{
  "experts_per_token": 3,
  "d_expert": 128,
  "moe_layers": [0, 1, 2, 3, 4, 5, 6, 7, 8],
  "router_score": "sigmoid",
  "balance_loss": 0.000269,
  "balance_bias": true,
  "vocab_size": 22585,
  "beta1": 0.9,
  "beta2": 0.95,
  "batch_tokens": 65536,
  "max_seq_len": 512,
  "train_tokens": 346600000,
  "max_steps": 5289,
  "dataset": "wikipedia_en"
}
Below are experts of layer 3 (counted from 0) of a mixture-of-experts language model. Rows are named router (the router's row for the expert), gate (a neuron's input weights, with its number), up (a neuron's input weights, with its number) and show model dimensions 0-255. Each number is 128 + 32 x the weight over its row's rms, rounded and kept within 0 to 255. Numbers have three digits each.
Before each expert's rows: a language model's description of what the expert responds to. This comes from a sample of Wikipedia text that the model never trained on.

# expert 34
Connectives and clause openers after commas or semicolons, such as and, according, After, There, plus place names like France, England, London.
router:143137192113114076168115111087105069142165102083127137145111108099162084125137146063139145118115094126113190130179117126166115172131150088154153155111182146090140090154100153161107127096083110137167110061096113140030132131109122101149176073140138096164119105113117144183156144177123120074089169103100129139116090176155138114086176156142151161124092071181142116169196171083176151128129127111101149138148101191124181130120191142158120112128116136123091157134116141155138141087119196094141110092106143129143135140063081158135178170115104108137130095138120132119134206135170121102111185139126159097154062140124150115147059069091161144051099158133185101148093117167111090154096164178102111139154084135136134118087113112090125108097106086140147090164114097098014144158144104
gate0:082093116111119097095139138159158143147117167157107175133112129198147106086183128097089147148095116107038169102180131177166114108193159121046107112139130079101106103086068064125073139170125119169125104130138092026140145126121110184130121105167108087138166120155137102166116161117183169142107109156161164108166156071211114114116147095101109155081167123169150112126210147161116095108116149170126163093096159141101130107142141065127158114109123127145073150157130088103140177164126106138111135129187092152168115130076096138076086139107106068134151110140086084140060114081112127122101186109087116136132106097093112151120110106094088072115096147096180136066106128113098117085104119140197146109205131148091107107116105109200109089130144135114094147110128119127128144123094119
up0:123110144129149190091035197132078124180155141123096115138148117112180167202091148147079102102111102102176088094106104085110158134135128137208086082129090183136117178129164175151176147129091160105138137144132101132114087075096140148094174131083136118106111104124124147125120071123114080147147106100158081087088147122079113086154165074146078136146105170104102145146113039144134181143131118106093105139129136148142128146141131173128189085180063130077164152140159087096112107098159160136135117117162071142140137133150128126152140150075117170067108150133151082136168102124183212086152098153101144135073166147084094144139161105092158157096162137154167061121119112116160162063101125127058184119098188078149120154091191093117128099102095121128127133138128119139137133159134142

# expert 30
Table pipes, line breaks, quote marks, apostrophes before s, heading equals signs, and capital letters inside acronyms like LH, GRHPR.
router:111135188076100093165078159107104138115148133124143112174112147132211096113169168014180148117114100132117157100165118121177103155161152065129125133142185146104174111140119128171109117107099118158166093082132094152112121139141140136118145117176165130128103060134099113165145106165141134085158153100131140121157079159136109091097143138161155181094101083187092124188152228117151164093087106118106117103157070145112159187109195139166166075134143096106075126161169145159118115053083134098170103087100120136117140141116045141137154143158111147118129110096110160119130208131178126168095143117141150085153096129102162100141093086094181160084116123124154121137135156126104056136115171158116157126160106172071115101157087145076115082126138088175150120142140117055101111120116100
gate0:073101100153182135143142162060135132152118154106108081093121148107124119151120076098135078077059094124161093197100133134095130124138120119064119121161146183137112082154109104079134152103164120130158178154147132075125139140135114129143115093131157158124101099097135111148025112069137133132136101080141142136109079095155184118097156157064113115128142104111151169108159132109100108087164153134226108103160106193118170147144101098124144167133155125112138116120125098162171158128139093146150117107069172130110168120089180213159140110136177176093112122106165141170114114144156163165128090119115155163144196098112073092138127153113072113105127125167125183199179132153120131094094070153215174135148094116128195123118107174151117198141118112117216175153129145138139124155100153
up0:134130145159084159134066142125128109123123078169178153103119105118166170119140126121182169212117133194166190069101188092120099122115111168148158100154089076097142131120088111089119135180138116101050107117135121086117134118151091148131125146128095112131074122098160114110100128112078136110166101117161124146142127151111147111120146147175124144118111113167073168099131122103101132079104116163143142163103134069106079129024166137148138171102174098141079183107088068095097120171111116133157144132135120106150118121160124061151167160109163134123188174144094132092168164136127121091094163088082162136122095166176206115176132149123134126167154121082130150132102131070052083181146162123175113126125154177091113155214124109108072080099166176186101134151131162139137093093176161

# expert 3
Line breaks ending table rows or list items before the next dash or pipe, plus mid-word name pieces like Lacassine, Mukherjee.
router:095122202116085088165120149129109115107140102093064120157115165119197125143146157082163125117158107135127152152205064160186104151111127145146122182149184120110147110083106149177123146130052099146161108088127083121083125131118166143106128159153152129106149092132089105184158114162107173111106146105114129112163102151204140130128141154148111129141137095161124132189137189130148157090109134135105168117176095163121144133129174153175125061160144113047088122148161173156115133126100138162171096089108120120148129147141032153123166157127149102141129095061110170112147157154149142164049179108156139113131136142094193123129041076094181155137077132081172128124138140126117109091115166196083173119090082140125135104077093109072123126061135128166128070154149112089108144108183116
gate27:149100122113143127129125156064082133125089074133133137059110206150147138123119156114198084127151075118111157202130108061095124156145097159114125166170106084118219171113139053165133057111137111163089139133046147151126124107162097139170109132134133152134149165106102152144165122113093129177127173149138147123103110121090101116109121125143172100194094140113131112125142124131140168120097168118168142164126110150071113168085154175184148096155135208104104156158116162195090122123127147130168085126120142102119149104130113089084121210100130151076171134126117136139087113131113107132138132112080082179183130104142092147124069101137171129124106136171136128125161158123200080154101094122165160067187108074139152131139160150114154121089074107088081131124152180100105179094118213
up27:222141114126087131152140141165142117146095100131146117158130147090104117122129094120129113151138087176081173112165090153214101173115077177152128159151178100152117084097079115130164111106075186153096070176089132149080165101137107070143122170140103173156134053143111093097166119200124111102132144193129119145125041124116119162150112128057195085155090130156168117124168152118141072181154147128122124073145172114111100147153102132156068122104150178123133131095108152135131159131130123123098115139158123139088159128163121020110072176060121131076124115155173090124159131141125044152140129145137111157146083154099178099157106098177115130128144133060186089111077093087111124110142116152148119125087143122080126138150175143125057109118143088108098123133161122150124148125106161